{
  "n_layer": 12,
  "d_model": 192,
  "n_experts": 64,
  "experts_per_token": 2,
  "d_expert": 240,
  "d_shared_expert": 0,
  "activation": "squared_relu",
  "moe_layers": [2, 3, 4, 5, 6, 7, 8, 9, 10, 11],
  "router_score": "softmax",
  "normalize_top_k": true,
  "routed_scale": 1.0,
  "balance_loss": 0.00429,
  "balance_bias": false,
  "router_cosine_scale": 14.0,
  "init_std_router": 0.0249,
  "lr_router": 0.00279,
  "vocab_size": 32768,
  "norm": "rmsnorm",
  "norm_eps": 1e-06,
  "tie_embeddings": "early",
  "optimizer": "muon_variant",
  "lr": 0.00856,
  "beta1": 0.95,
  "grad_clip": 1.0,
  "batch_tokens": 65536,
  "seq_len": 512,
  "train_tokens": 301500000,
  "steps": 4601,
  "dataset": "wikipedia_en"
}
Below are experts of layer 3 (counted from 0) of a mixture-of-experts language model. Rows are named router (the router's row for the expert), up (a neuron's input weights, with its number), down (a neuron's output weights, with its number) and show model dimensions 96-191. Each number is 128 + 32 x the weight over its row's rms, rounded and kept within 0 to 255. Numbers have three digits each.
Before each expert's rows: a language model's description of what the expert responds to; "comes before" lists some tokens at least twice as common just after its tokens as in all text. This comes from a sample of Wikipedia text that the model never trained on. Tokens count by the router's weight.

# expert 35
Description: Space before years
comes before: "201", "200", "202", "199", "198", "197"
router:169158000117139133062113113143083145160171146149140163107130088113184067158167117112127138129073086156116117122110133147124147182160116097131130127084103145183102089072150099127116155123171101113116095137094178146119130079144115116142134104090123147156092115149102175147096199141103108153
up0:147153189085130196181138114168157147143182168088139145103093115183114073190157106069118099136144041133140124149154097154118126136088080121117136100085159183136130118125091171175134167071111133159137174116090126147148135101112089113151127128125130136114106171099153160146145138179162107080
down0:153096115104136120166089160183183119081134153207106108106109099115118132114111126130174185067136113105104111136160116164113113124168135135139116113145151152114133140128096155150105176126059090115139083136094124123166107108236180111162140174078135114161130081145166126127158121098136150174
up1:150106138142178118108146151124130130147116113133117145066110058120161159117084110137114114199119106158155129090120136134095192150140109106122088149142088160133080148136132162139108172116085158145097187118081159140159092130160142143114189088080137170162153201121109151110176103170138113105
down1:177133108096147086124082106094128102212141166163148142153144074135124152096075151102159137135083144164206133064088155149215175132114103130118137092160097147060199181146107111131112098081139129144088157172111087096179112154120138165110115149094074139112136128126112105157127125076120102183
up2:126132125151171154115204119133104151152099151054175077131114165098076161103182116146081103152096079112077111075069136128142119104123126189175202133152058120129128127157095090098195145180119164111107143138104129120122111141158107157114144111139139108110148122147115122144148082135109102073
down2:185173167128204174108080089091149121126154133151143128145108077087135106130095135134145147145158171093111097165136152137131109151151187118108078118164062158188130154158136112073125114159115111067198162138075121098132066117094087143084169151150091121073161101121157079161089132145084085097
up3:133119113163109135183100084135133158142103170161148091118152138129131164139155057135116190119155130164076130108081124124127072145146161161094101126143197180155099132084132083122125109117160125148111165137111118188170163107134165114084168154136148120160079159135154071173171104097116134129
down3:099133137171146117163125119180158085087130098130087161126054142172125082167151129141110147142139116128167116128151138108120106124133143121068177133133076107188112152177102102145135089137140114112162148179205136103126140179104174124110152143067094114146164090066165163087153092130170109082
up4:105079113120157139106161119090130113190146210167157148160173129054113068159171101163088132127065149146118150095124188115108084140101140075106163101112126143107119129135106140152106128049150107113170119088117163162122133103185056140128171187155165076131071147088125115147143121111153182135
down4:156155114133111154170178131179088095146089207083134123154161121099182151092115099105099099114173141133140154125168139140124158042168106062169146155141136155143124097097093128206140096130103136087121096096071141094139086150184121121104112144093125140177123121153152101117128111135139146163
up5:177143093174093177108113152128153121126149131067091091176131104145143168154183168105198153168190090100131079134143147183136147105094108161091125138126110116117098095160125077091089096114177093125122164121099121172128093134111091166077054121061113114185092100159145137090146075118127113123
down5:122156146169117188142123152146130165118141171196145113136149128129099123096138130161129103106144135086107100127051146161115169141157155163098216109184104088131150130156125185168175162114074133112140063150179116184143118120132130103154111104152143092089134233137094168156158105132151163124
up6:052143133105214069152122123098110100156097152121132103101099087132178152088184147121102099199077143092188166106133114137112171120103085115082100108165133145113122123156102133099100133136120106138080166135145150129149103137097138163082120084160116144152093096103163157135150140064147178112
down6:159139126128097162117096115110115105109129122152099122135161099141098131129103115146165071168160109194081165116127074105161139126100126095130137144188075154170073101150178120133131144169076122132090118185059143112134165117182122090165169133139100071080075135105078143118121057161110117162
up7:138129103132138114143157154133163156119161135136162146141103130163136152129164144142065175136103156166163132128151111144081112121117139112125162114094125072139065123092143131063173138079160078102182098112136131098136180126176192145118094124123101132093128163101082049083146095089083158100
down7:129162166163127146151106103129187093090081126117138112166129095145177112082103114138179133079112145143109156106092114090116137109162105168129078134113115083027149120166135053213113121159142129085153132152138134157073145061136157114159122103081099164141057160092166133174054067128117185122
up8:128122099129077168088095089221088211108122169137145147146187104125118133106124130041158125156135146122131098165115134103164132155152093136161145184059112125109097161078124091121131178193089123162149139125104147169137122191156156132140157082141142085155049093102171115145114145207152113138
down8:135046099138123134109157059127166101160160170121146079139154111149127168093101123130137152122162115133090165149155132104112105087106167062145114121173116115093088190072119084104140134076107142129141133093060148095127141107051132101147090123146088145120173090104158196173135041104128167099
up9:163065137136124106118098121158081175081107077214117153132107148169145153152133144128136114144108101115135134112109114142116133142114155135116130099157048195092195112093060135093141202158117138083144148158135118186132138095206096126136117123147090108131142110202123153148153160115088103146
down9:058153098118105159136131119023116136156098152087137124148150188087156129123095144123094183113096148154133145153138135135103091122114132049090142095157129162098147132188087073109150103117110123116145096174154124135143104079116134100100117123125138197133107122158153101112084105102150057128
up10:151175110174065124128209149093137155080093086067103164120110094141128088107146134102109160114076082111092145153127169054162079160102092141141150121113147114070119156113179072084119174135138125116206166081117123147148078133132110105142149126103160143171150116117179140172085100138105136140
down10:134148135169068080092151111155178133135127043157079128072123162157096101183110140156162078122143096121139085117163069125168064181103053111132142143133139113135139129152115103110127117136086134140162154159062149155124135148104127115115149150114136152074119177094190118072129135102151126146
up11:186139149120101106151081073114152201137201155129114116096194195125132179140183147123100110098114165121119173125138112134156107113134100093131097109202167117107162174155156153119103109115127200079167139102166144178189174114109043122155122168116172110133127159117120077101166134181168125118
down11:131144142129117102143179108165099075128132109072157121089151127136099126128097091073122086106111139125105135146130142121080089104098162154159104104077063124116091139148141159119162126109112062141117154097148164102099020148114142182137144104182156126097163119113121109101114109103110175148
up12:172104146089155143140104081128183130196168088147119123162120161119119113135179204136136118140103146138128179213112148170105133154127016138070121091162092079149104129155180128102162179095127099102162229174103139163162146141101123159160114132122118116161128197042116088121132131117113111111
down12:086180158092144122167100132132123142163109139090136151136166049165163129146071095154108157125146142114110142070128104092140130093148156150162157125145188129150188188167097118114134127106131051218115129132115134148121131115121131145141142171136119169123173088215066154130070125126086114119
up13:112118156092138112184100137129106096121137102096106107149193156142102169101120163127120178191077111158145156131097102123150131087133062135206066065155139101098112140137153116129158126137135095135142083118079128108107163097128153116117100159097107229128134128095140147122081160062114134139
down13:128125098147113059100098125151129107115106137146080149090126137094141133137160106132109117159117166138102090152197172113071140174101133108103113169164168108137086026125072106107101123181158122118108135118146081156100097165123098158117115072156131070118111080158105127113132168175139077085
up14:114126112021175114142122131101132092098174071107150093100156087141120140135096104150108083116135078165092121148123122147118103105110089084090103154090160137148120117131098168140130119125095123102220132091147127079122147115102135161094097122169119106098151184152193172136136159149086154117
down14:136116107162092089128126120182138132113108141133124174100121137197091095121159103107173161139121104115100140113080075197115131200118113131175167121148068113118189153164131089121105139062228090149058108094100111130130137131114093151189117120126161151116101125125176209143173120130096151145
up15:114032111121130106120140189170120131147134152168177153091103087148125139129094106074162048166157121119141101111132141145159166128108105104098090085136103168155124147142105132164159062125137084123108119117042108123105125170131152121141162137120132076210139217109117138174192138167083127188
down15:100124153081154123186127069124136098162124114170149080171111102132126142172183123175095135124083194109117117116177134172103174124135183114130157103120126176086148101112114148132114119090123118115065110089174130154126055093112134138122116120103106159153159080130118148108147135094134097114
up16:122102088131149121093118136084173139147153081088121124138152150108165103148136132063144081105133169180081114133130138126084088112126136123183080132125158163097104090071155208108147151097113111176151158104083113129091141102214142053097200107160108173152122180166135087119121142113103107130
down16:071178119150104091164088145116142154123116108156101150146123110134140129108094134070145174154126109185156167118122166150046154176077124090114104122077112124080078105237108155179125115081109112134178137084142089135169128127063112125172153179108141088125143133103151144147153238115121094176
up17:067132117105153106066143160135174113077101143104122117073081139163169105097129186130063134147079127167138137161114167147060134108118096140167111146116129135163146107136142157174128124080091078186109104080081074131091179053157072162123100159061141119157095099151122084145195143117060117125
down17:145143177135117129128119088135167169113129124131112106087157144119070139158084164064140147124189157088196108086123140127168106131106102131130117104144070091100072124162160109182181151255156095154113132208179180083146111126169118109135160160163119171077090124147124090097107133120156145148
up18:149106077119088085134102077135156186137131128116150191163177139177097090167138125116106085134133061118158182172160158178141143142111116151106165128139099060124148125140126156119135104144206112177111152144125138133094132152114134098135108082127131211070171146139107112102149104122130126161
down18:091198156143146079047060059138085136120163136159140156115077142139090122120102136118077128153125129121157114099102057108106129115053100085166126081091159110115154157145188088121137130165153186110105146139178080105097129152116173118091161148095101139067182121142143146159135149150097119153
up19:193090139203129161114116200123053121124149125141135173119100147128113125193159115163127161115089108115080070166150135148173156078124130211138143137167136151142134125106139135101162139148142140135098185150110121155117148200121170142111138124050117117129102146124116158118134122127121130088
down19:117133171156111100197064050115150165137152213149128139100102160097110139103117156167143132113169159128134145180108152146097099124118055118132133082111106124170186136135134132119087117178122105114122128102145089120093157182149168188098144126180123110152122140154155183123139115094126098161
up20:088190110151139148107179098134171179105102122120118132120154089114110090200090157181091127150091121148163139100159126113191107109118140149149134107131134145210141094147192122098148087194154120158120108110087124062137141144073135156188131132137107127105092051174169170177177079166125140105
down20:184113148103128106122110119156171137192141137136164095145144122121112145091136111047204127145154115192094128150090152069109080192114141079093161162169142136116112097159150156121160155165145097148142164164126165114165102163123110173108189094102110094137085133125103140106119181139127170198
up21:080134113102116128116137154105118046148118178135129060190105184095126114161149129136132136132155083078119143153201166183181089146136134114150100140107185072125104183178114067144072126158155134093123136064115155140167130110140099135086078137087138141150091190090116152123143134110158163114
down21:117109142168163141120099121084151132166125165107132149107121133180077019095168128104177114119119122134098083153177145141130110137116094193082184084113112139105118137147155081166142150134124145132149137138067096085153087119173201101153099147123099141159101096142166064109100121094124157184

# expert 13
Description: Numeric table cell pipes
comes before: " ", " —", " −", " +", " .", " —;"
router:109173049092109194136113104130133166115160136092131097154115098143110080171154103099092124115056096163129135126170147139138105116068111100113140165069110134164119126107141126151145150099152102144145114151158156158126130147105168109074133106066088142136193111171085058157169155125167095125
up0:131131145121163114076150145183114121175179103107097144097152158195156187093145114148115107060182144168113155076130118173145152135148128159110156119124146204118145132123164146164116172111109157166090137098156082122151110098184146113143120089137143098143129210148079139169140111128120153115
down0:148127165127125096146130146151154124109118101088118130140090153129123034127139065126177114070125120146096162189149092224114136098146067115115128167050124186148147127124143123097132157096145161177088099138182144130093067088120124159182125179159145091081167123210123123132169136110087161143
up1:066155085133162107111190109150151166122121079121148149174106096175100093135110177125076093075096135108131089176115179113124123113151138147186173168087168172142128108157080070104181147125126177147135079154099116065049089096123140153145140089112156141130124058114141103142088098115160109085
down1:070125145096105180136150110161117159130166091029193128078105173091131122087103095101172165165111122123161108176091103156116128107119125135162131193109095143123127085063117173152149138151141149087072163131111135111168130158086080120132106107130087131163179108134144067056157165190135182155
up2:108085146115127136153103123102138177146095081137136152153139048092129083135134074188114184178111078133140135110116149120110098117117166150150184105206138140178117115148111100113116132077165118074115087112145115106133111143164082093157158143125116095117114112124116149139083127131097177154
down2:148173134108104106143083150137150131142137172116155124105087155171159175091160166110134045120096153190102107115128129102158136162173111142134105118098156127114133165083131078124123070191104160156147179149170114121138216141121111170118137227174163125161088177174142125168094102094142103148
up3:096135117120129111099139130146107123123139183131081147216147161135172135129141141093210135150118148115065048137151109142167108136103126110180089135118145126153112106134123095129152097104100119098160138164116151151147093180130150130151144174077125157154144196096123167076105140125134142100
down3:149162114126123148108078082190130126157101083113185143123134223111122152091106135135061114101167119137143107097143133168125151137144147153158063065127045153075142175147154106159153083122132164055106122124099066078125104109138116109134126123157169137104208116127160117105137100099133088171
up4:106127088117122093087178106127080168120115124095099088134081182127138155141062153130083102139179088119099115139135045141125108051108120155148093137158094086163076067172128074145156133104135107128095145174104097202141155138116095130172147157112124121062164110129092118159169043115128145105
down4:152132131155110037155078155130125159134144116121141130160130082095100174159049105093137114063100120106141187117135184143105190171109041176159164088122085118136150124094147103145127165088103134101112172087119105139086084155062140110131181100104103103124083163124122105137086111189115112138
up5:119120181111074119090104062124131136094118117157126156132079097106149085137157110114135167111121194175173113179169144141158128153192087102089067130112118173111171176126117110140143153159143088134167134112111168117161163184132159195105125169109137071133096126084126173067097159080126128118
down5:091146134144102174145126155119105107173099034114120150143153168153118166123108160111110086118142074069123111129122092163086061126096151128115132166157080132137102113129061160169194147185119145101148122090118095143188125151114070083156126102134130195140114134109089097135139093184097118130
up6:118139169172145167067137117156141140146128193188128127153160125117113140131103126158126126069120173125060166098093176105115098133159170109153154128155136150117124144118087197071119167162140096144080162155125164102113137103047149143109095109147155119115132130034098109148120137158081166108
down6:108094181109112123105078121127130144122151099136120148127174148087114109138124176112113120187098072137107141139155170106138131155194145161143107052121119154177152127144181196143142100115100151124167116144149092131131109117157123149159161138188091080141163102161082159077115150137139184159
up7:123105150165147127158129109159083140191091123144105088131101044055170175106136123104105102118113064116107137056142107116117184152064122114167131163183119108142133146108161119106089152132145135162189125140090080097132098138070123149139057150115132181143107116140167163105127136096192126107
down7:147125118139119118137117079110183119114074116156172097136104088107100138195155124174151134165126154081105151105133098089133177133152160149133122124111181149159096110109063164160168101086127122120067124108117147086118140173130103124155105128102134130122130119096137142146114170105136165078
up8:126148146151183100126123126126069086188165122190089102139132130128105129110086123119126131134114109123135117151131119110121152098116123174120168128064133160168144152122084138139160136143172160098142166102083093113127163089158083159049152126112142156171125157104040138123144073146151143129
down8:166123078144145163148116139120170203106114164090139077111159147122115090145135119126128086151104177152130131104117129110168135092126111130145134155168102151094162110138129081046158125120120104124145069121125230189129173142130178104123104151154121128137045142127140130211161168104143118134
up9:101107141099106194106173094120110138106065086176166134141160072134197096077149122118113145169094095101075122090088174132075097111091125097189104153107154136141143111127138123144166114105127088132185098156156135115098107090099100124102112109162142146145121109096063042118123145150131100134
down9:131112076170150178103078147116200129070115132103078119113185126117131134171169161141137106089162071153120150094077117147137121136118176114119121103153092147131151194145097102098177120178189097182140159121071151163107089159123203097118091180154134149164167173115083174134077153147121115178
up10:118155120169061166072142127098104149108168123107135173122093151169129143082067188094075199183094096098089108129118137137112052152111177083121091170154172141158124143125107121135151147179147096158125126078133086141140148108125164108127082176083131104143151140209159113117121107099091137086
down10:165131104132097094102149107135132082208094138069180086164119101138168130115088121128145099090116140170146157092123203100121160126112170138195137106156078097045053075100188146128176147129113148145134132174074160147132128110080094141142116164134072144159168116111112147106082125101113122108
up11:173096121151156089131073125135156163129175180134094134111112108134157072140140132178144116111115108120089093147140121086160160111091146140023087089162109124102145139116132160113101126103192109077124106118085144109058141113079067131138108142112126129143055135159097134130099118147102118119
down11:177173137163142150101131139169086146145080066109128129107095130133080175117048104138143053083147142234197171087136176128088112126095144123104120163078096111119106129097122109198125112169101168137130141097137098129123132162174180183149145114118112147096144150127154181094111143109166136105
up12:080211106205174174052142138135137146121073120173106153156141090102178171127144127088091129147079112136159145168108140114121119177162086205178089110120094057126129143158099145168156148158131100146082136130081167113125138145195106101088143090109142121106081116089084078180196115112088170107
down12:169064092115152131117065169126131085144132204122132153147121175124114154174119153150154120121092086144139108150100132110160154110162087089094074163112150095096173151175161136155121086158129095101135085131107080101157063107136117127092146176130156226119147090122153108120185089119138174156
up13:150109111102167127115155127057157129124149146156171131096148154153139101136132117114105159124147098164138145150166121061134094159112111125092084123120129072074087190149088130110088110123166073153051121097089099136110073113136123140179183093114110100126116167143181096133150126155073172131
down13:107084131087125121137133051122116110105114104093125101149107164090124091186129125069118205184133096090130071110148166099108134092115150136143178158140081180120092060147153145125079208084090115102131117199153165148122115130068138108094138146153103176106141172088165154159186128107098135106
up14:170139118117191130145139144078135140105129132075154073045141191186089147164123090133174162145100139120112231151099098135172179133114144107158102112168136112111094160202137120112188148093126168143119144108116111094126091154084159111073096137102131154143090071136119139146128117096101120091
down14:090125110152123079125136124112115081214140151155140121172123112154121164118159078131161150168102122067152131105116114075107148110113165119173160049095139161111176170115192124097118152136131128139085108154161131130128146089051176144168127118159157137184129147170044147087075164132149118074
up15:107101124108130094173105146110057151106170127092082173137055139126150143148101137111142118159148126133155157131112167162124123056150127106130085116158115123134133170064113221137143079139134124169138168176084123187154125200117107092118073144128166110139157118147100084133123117121160101134
down15:125148082167120189047183141159176158114113125150146165089205090184093139174111117151170128141071127106117133141125122142150040114131096120103162124116140149114134100049106081094103149083125136111122080141101099106118120104143127099068107137154082175078160164153115127126088115156135115091
up16:075121077138137149144014118118156175150133118123075136166140123172162102073120143132139136137160110144082124148071158148075121143156080135126153124112173142181133125177097145153077069159128105133115089150121117086151133112146100154114142095081114079117168146135114088134130152078042117151
down16:184118089111159104144173160183187137104230028092124129101094112155111069169107139118120150176128115076134121169142079111150102146116168161119147090134102141157169159135108084110122108116112148162170119090117174136187156103157132181142161155144131176173138179116140137159194089110143068094
up17:056121182181099121092097176111140090181128101119124119147136119134135138087101119164170081102162148093111109102117102147070145074091137171140188096134159112127097197077143178175145132144152158180152143148126112131051148112092083140146134144056171114079170175094186105096139105151089162114
down17:147087068124098107088117137164166079102142131129129157133143097131114111151096128127146155127119106087163175089174129103131129153159075137170142175162161167148083127113112165114193194099149206177145073230056100160107144157152146087109164074068116070137100133096090120115105124141159107135
up18:115154062120125087107135097052137114105150113155171158134145119110078048146082106129118162103158158101098100143135186159147156203164065145121122138167111085106148225104145111137152141168082129151122092077162101118143081190113062107147149131153134168068158129149080180107132169139113076098
down18:148105127172188116089150182104091150139122112046144161159118144107090055156087115176158095123148098152139084053065174091155157116157114086102165050195110168151092115112080141122126118078154116138136133152159160133182118119137084122162161139144146093169154124125135137153170101115164145188
up19:103162171161133228115148077117120156113104096124167135155140102116140118106103091115124112115098177111184101095143145145121111134139162116146067092099118072106100129119029155069134131161158113120103083103097068157113087083081126145161124159137131132059154133173144140176151120087105137152
down19:176085144122114126116084208173151088165184178115117055120146136196171131095121114164137064102109134114156146163118123141123112083150121080139113132075174140088113134181141060125105116151082122121153096173154174154087104092107161149119109128147117108124130080109103130146098139167142191185
up20:089137100122169138116117128171125108127149154148168180163123124068109130136151145145152182134096106177126127161126196104130121103140120099132057107098121095103136128052135109111155096107094159073119102137101053089138109107138088109139113176088119146087116098114127080155149076144109080133
down20:150184081151192161160143157074142129161200177093164182123095110113054115093155137174083114139175087169145172116107120120072084138101140131097110121091126091119113167175093120126069112101159099123096131129130165089175095124167148131128076113172140104112102118167132177131144075135059131055
up21:136187076123062129082125115204167080051120149119120102143131099126178123079045128148163103132122063169158123135089126166106134089194156126138117083119142136091152118152112122130059158088096181123105113145138156128115108126126143108107165119091104121097184186094110072150180143083143073119
down21:122129143117203169166088094128159111140157165137167151142132118144127121110122105133120127113117194151142128104114131139188065141042172107170097153130035091075128095143119127140126129201098099097109102133107085176124001105123100156098117102102099069132151104178080073107198155125118110125

# expert 7
Description: List entry separators
comes before: " ", "–", "-", " -", " School", "′"
router:146096124147141175144101114150109121127159122150108072161161123089082096172128110187170093117110152105168135097081119140086077072137081102154153165119130112140122106075133137148174171124140079113132086131117136118128109090115255089127129119123088106171073108189143179118131104117169133120
up0:075190133129162184183127180131155170139150138123118144169111056104157124141166135121112099145189124171113106107126127077162128156163073093161127139100134132166133143096121142176058105090173122145099114149142086150134156148134168149161124100105088088155153113132109083163045090111153177096
down0:121148111143132128048094125133168080129115149076106148123156110159135034124110087094117123137085127102085117142173101104125194095116085147111098067083112102080193159150091120103142134134133115095131168081152109132136123158097080131125139121082124188139188100153116135091131177133043099162
up1:089196182097073170119111161172149161124128133117177142152154113158147096112135159141123080176094115084122099149105114153151133173123165145151160147146128091106116087115058096121092114133115109171125074126122155096145172114127107134099097135071092139088116138124155146144196092122123169112
down1:110107126152147110129107090141118175148149151079146083125132081116150086156114141119165112124134159135116151146081146144168190153121116133140071126115116104131108112092134107126111131136137134140126074154148166162171177173103113141034129151144141147159118118099138143131089081085071144171
up2:106104084138149136075152198171088141109155126191101135151159144098119123168084089121100144096197171069082153169112155085095126104137137126131113115148102112129141129139108179093130121077099115133144175101117121070131137087196069088113135105155130129106191133127078156134149091131054160062
down2:136147163133119119157134154111100106104171120114055133126076135078208139132126117142177135110093177115114141120085122105101165085179141156126126152121156186137107135093164129127089153088133132130130091144064127213126130100138177105139139170180143105088131122216131104126144102188113115102
up3:103117098114118110101147091121118135112107146145151129133109075103173159155128109122097140072175140133116193160088154145095108144132137117184107150050080151113089111045143161131123147071092177115116107092119152140167094063103050162157116147124085097175121116102112122168061112129096151104
down3:132149065118057151148135118157170129113144139083085040112137164144150115151119133107142129057184097111121102129137121111141140063102115067109076116184115168135101150147085152149104149111086134100154140171105145138081119129181111115122138094162144134085174162139113113096139154149141175129
up4:152184158114113151118140116145144118152149177138116045139124179129157116195157109161136159124138153085109097166137157111139117104139122151135082106057137084138139162108153158176156085131170092184067142104171131116216126087149103119122111122140153152107152121067121134122223075137094148194
down4:160150057172086098172145133146114161143104120128103128075108098126126089153132129099156170125139130109134110139152074173095169093160084149113188203092081126074128141179094146114072125102180142053151155117149124117124093099111097156157062145117136108132151091205166099144149082117128110157
up5:166103111091117172103150121087140142156101112100071114119140124137073053105104117171165104085199105152089159149177146120117170053132096131182131100104111151109135148073108177122085134152122143167156134077137105143117096085080093126154111170168117132116113134115116108158125085140172121075
down5:164075126136119114095162138161120123056152135065111089085135114130108128093058202152139123102159127145159107111103131142137085128167169068111151156147100171187070156157131098191157140111107170115133180095163144135131130121207086122097143070171117123155089142116193197130143175140064173069
up6:135126100086144177203102082182126139127099109132122109173112120137160163119140157167140135093146165106155162159100093089068104147117220063113151121060139189131130118178128116070149101152085124123133137146111135084150120147180125089145156156170130127160133173064159147168144159154093063155
down6:083137173145117168107123104124096149130141092162125145158075132112114074129142088092118090142111041143096151127075168094167119172156137182137162149142106103150122133168119101170138203118154139155147111179084128112115168083133099114083124096094128106159136076152090083197146138143130079064
up7:108144151178109178087114180136128069130129065160156175117125155084097095127103140174116103118125146124129175104165126184122112176137140127176129149211128130162148064160155155106088129128128145159158162135127151089143157150138114087170170159140102082161088132160127143101169115133145136125
down7:071086121151206083150076109108094152027119082166116095148149135098159130091146137126124078100056105120070108133134112092110098162137147151172118158147126113161169124107203194107120127201098158180112142147096172129129145105128176085197172152158126122081128115160159134118159142164121112087
up8:131060143151116085132162152177084079140170139141149118069077130138109126076108139136154120133108133099095109148143116119142165135143100193116139130113104076088092126110122139112120130078174143172193148212075068134128069140109116134090141132101153119099133227181123148204136129159125073096
down8:126176109127086157186090113131103126093153143146061108084086101067041139086174207151093129134107128087122107120080152134130151100126127071146120121120172140154117138129109103100079132156059167162149135128190080118103164121165165138166108078130137146167132165137114138155099144134169143093
up9:112156176119113149148136130083133165225137094123151075104119177143089144182174141140037117164140176145111180107135148095151077163134103066120073156094170125075103106049134115102123108108157141093078157125144095074137154130174094142125094187110097117080115096083080169109126145130113150154
down9:177149122165164144103088134153129055115127136119129106141139103141159111096162182078201152114104102145116067105134149114084132116163110092133145118103173176172129173166130182113079183175164122060108082122121120142165126122078122161175120129136174121143171148080198145140123146130128121100
up10:169116144053145129147113149149113116155138143173103075134130127160066074151125130122141154116110086058164134106130150078068139128123121156098114131100173162138122118115149204139084120116130151148129104120166115155085194109166122151102115113153196092124112088154137061140127121179145133125
down10:159094092103119148099100092126098089095148167120165135103126140131121121126141142101148117184139101183109107234116101136150069099155155188137094153209084115168166108150159123139139206093159152145187143190104168123126136136112126145135106074108098079174115117149126158076122146115150141138
up11:124125147174125165093129159104151126158083160133129123143058100145179068019174171049060147152149117107183115135140177138152120130132131127086154119139168067126183117148123093161201105127129123133159099106113103117086117174063150141130160118206076078120130078146113142108114150098136094129
down11:176185070132112141191155124164155164143153091161174107101116123163115155135114037107135067087157076136175110122129095118100123059107160139144099119075162130157106162098163107141108134115162116186081140137161135173146121142122151117091135118152139173074119137174090137127205141123081117117
up12:127158135113180105103107200128071128157144158127152126098131072100149190129073172149146096163119123116109101113102151095134137111135145131122163120120121118123139103140083091172167121164126130120116133128145100142115121128145120057161127164088105100164192070119122094129063143140117142093
down12:141142106175144113153164136106122127043169090139126116088143075092071141162130170158184122154065141170130099165127083156157132158117101105145120082153078171146137133126110112119129122129138073186152172038105088098092134141090140201184136128191115141134147123125120141177117143139151095118
up13:133121139114150130118149152185113152117053101102160144094103115173158091143177102172102151075121149152059079147171146050135080071144164143134123093082079142120121140090136116130093087141168153187162099179141127058153161132101129131177086111168106144109156124113131130127135125192136150114
down13:155122093167138105145141165132182184102144116150095107165141166136124143131104129115119165076105101125065159103176101144153153121184131077182140086158123129126089140162143110130138098092191152131188150096141161145085000129123098141104122123084154102087178101149146160078142177095059141084
up14:186111131123135108112166125129124140099109147132091169184120214174142153084119134095130087096080119133099131065199157146094125140170166070158071138122162159176113123121082167154082126050190104154134148055177103120138222103133160074132174127146068122145122181110131152110094122143110198142
down14:144093136138154163090153110171128117097133124130150119136162058028172150143117092100169111067111123122163097108119121166160128120098154075182137136094105147189085112146099120074159136097085103115098102199201115180123126132168102149122159116067106068125109115122175116138169121108103108136
up15:133169170141075105146112122096132148128106121114171115146114043129113125115101159142106097135064108124134137098092152056109109116185112116137130146132152173197072130163141169111181088059092097168075143139175131119055177155090109144067127104140108137115192170107114098113098172191143102103
down15:134167081126161076144130115161104167120056103111111111181110121132087095144201114152161136134101109168083163133181108157088179128123116110180151114145133109162189103151151110109153158063124159162125210131118159094098136095124192064168114099105151177194151135171115091126116141078134049131
up16:168125129129056134174132125166113143135095127150149098142133114128190116114160090098143095156128098067130094146111180101142157118109119085106140144153150131200153166142117127128148080135101108085172149119138127111095154051066133139121151155173131065140122158135091128125150123159054146094
down16:183113121092091156146125187166128118107168150117095073135056139148174132083171108154125131073104105130164176162054150163119110087106082088131139156148091122173129116096107135153141176115099122085054121186123160181129159074115116180127138154153151145099144108194084167170134151109104175148
up17:088157133041133110086094108087169100135171159060087115088140137113104159133127117135150084143149128146188097108184131121149111080120078139160142142118228169079186167133132166115065085153162203095102122192128101081104116097118160128114098072099222132065157135109126080090108131133102144099
down17:129088052122125090103147127150155081154146168095110161101161165095160137078066173114152101092070134207082162144078128100122147124162093115157110077092105095140149102161106078177154077069146118114115107036123131130169096118140121159137125174158074141180199117119132144143114164163162127136
up18:102127116087160079115163137110145155149111137092136097114067160078177089138141135101156153089105172179171145118074121138090107127121130141109114069150108089122127170130100102056139118149095180146119102148131179122107179193068196152152166194138099086111120181099135096120146135129121094168
down18:135112073158164148135099139129155136148131089156196131191094175168116161121152103147143178144135112137071123099145103090114132070126186107170115162137153119196148141138179070094098151107151171119179088115053101128140122157112140093079091101146142058177128058131079148165100102101083035154
up19:112177084173136152121123162181118111128123153111129083127208164130085135094151151134126115145104112076158088170065140106170132121107162093105151138088152153125186184130121179094157125147147113164128152126127099156145176112125089137144099123151094147123150174189140155118118156139085153158
down19:151094171134157117184105111177120132114188138157113154117113097144102097127086141112116087110141142148135143130147141154157157104095101094204080027103152102169060133131164102138130124133140162076084146080151131143127135158185145094116048111107163164156121140102151151127128135150153175131
up20:156105061109121137133126109184064133115136109081136157144062141148149108045114096124115189104118165081135162082102109123086118159128163112127101149148061171166120138142109117131060135163089107165074136159143150055170081108144085113098112159168131083069097110102095110136147119127185135116
down20:152053130140091111093113140077120153176153146105142107149112176176084151079103095130173121202124130157173144136142078122152095193145057100139114044119174083124128162233109120133154079134125160176184161184160154112127163137078056151084158145126157142156134126142109106167154164114122083150
up21:151155112161132155098141099084110115089127162123148150083106116137142170142111149114121115134146062160137121163094131134141107090129156138102154132104110166143107139110146117134143077119107155179128073122206131093138176205147124180119124095129131066163142075117091144142111138094162157198
down21:097166165124156102061175096133123109113121092141140113087121159139130162107152095121072115102167115091119129143147184094106110099105086097190137080142181077150128118143105128096125091086153170180075128109154163132121056134095135115166167086142063146158154191168140093083116154144142125155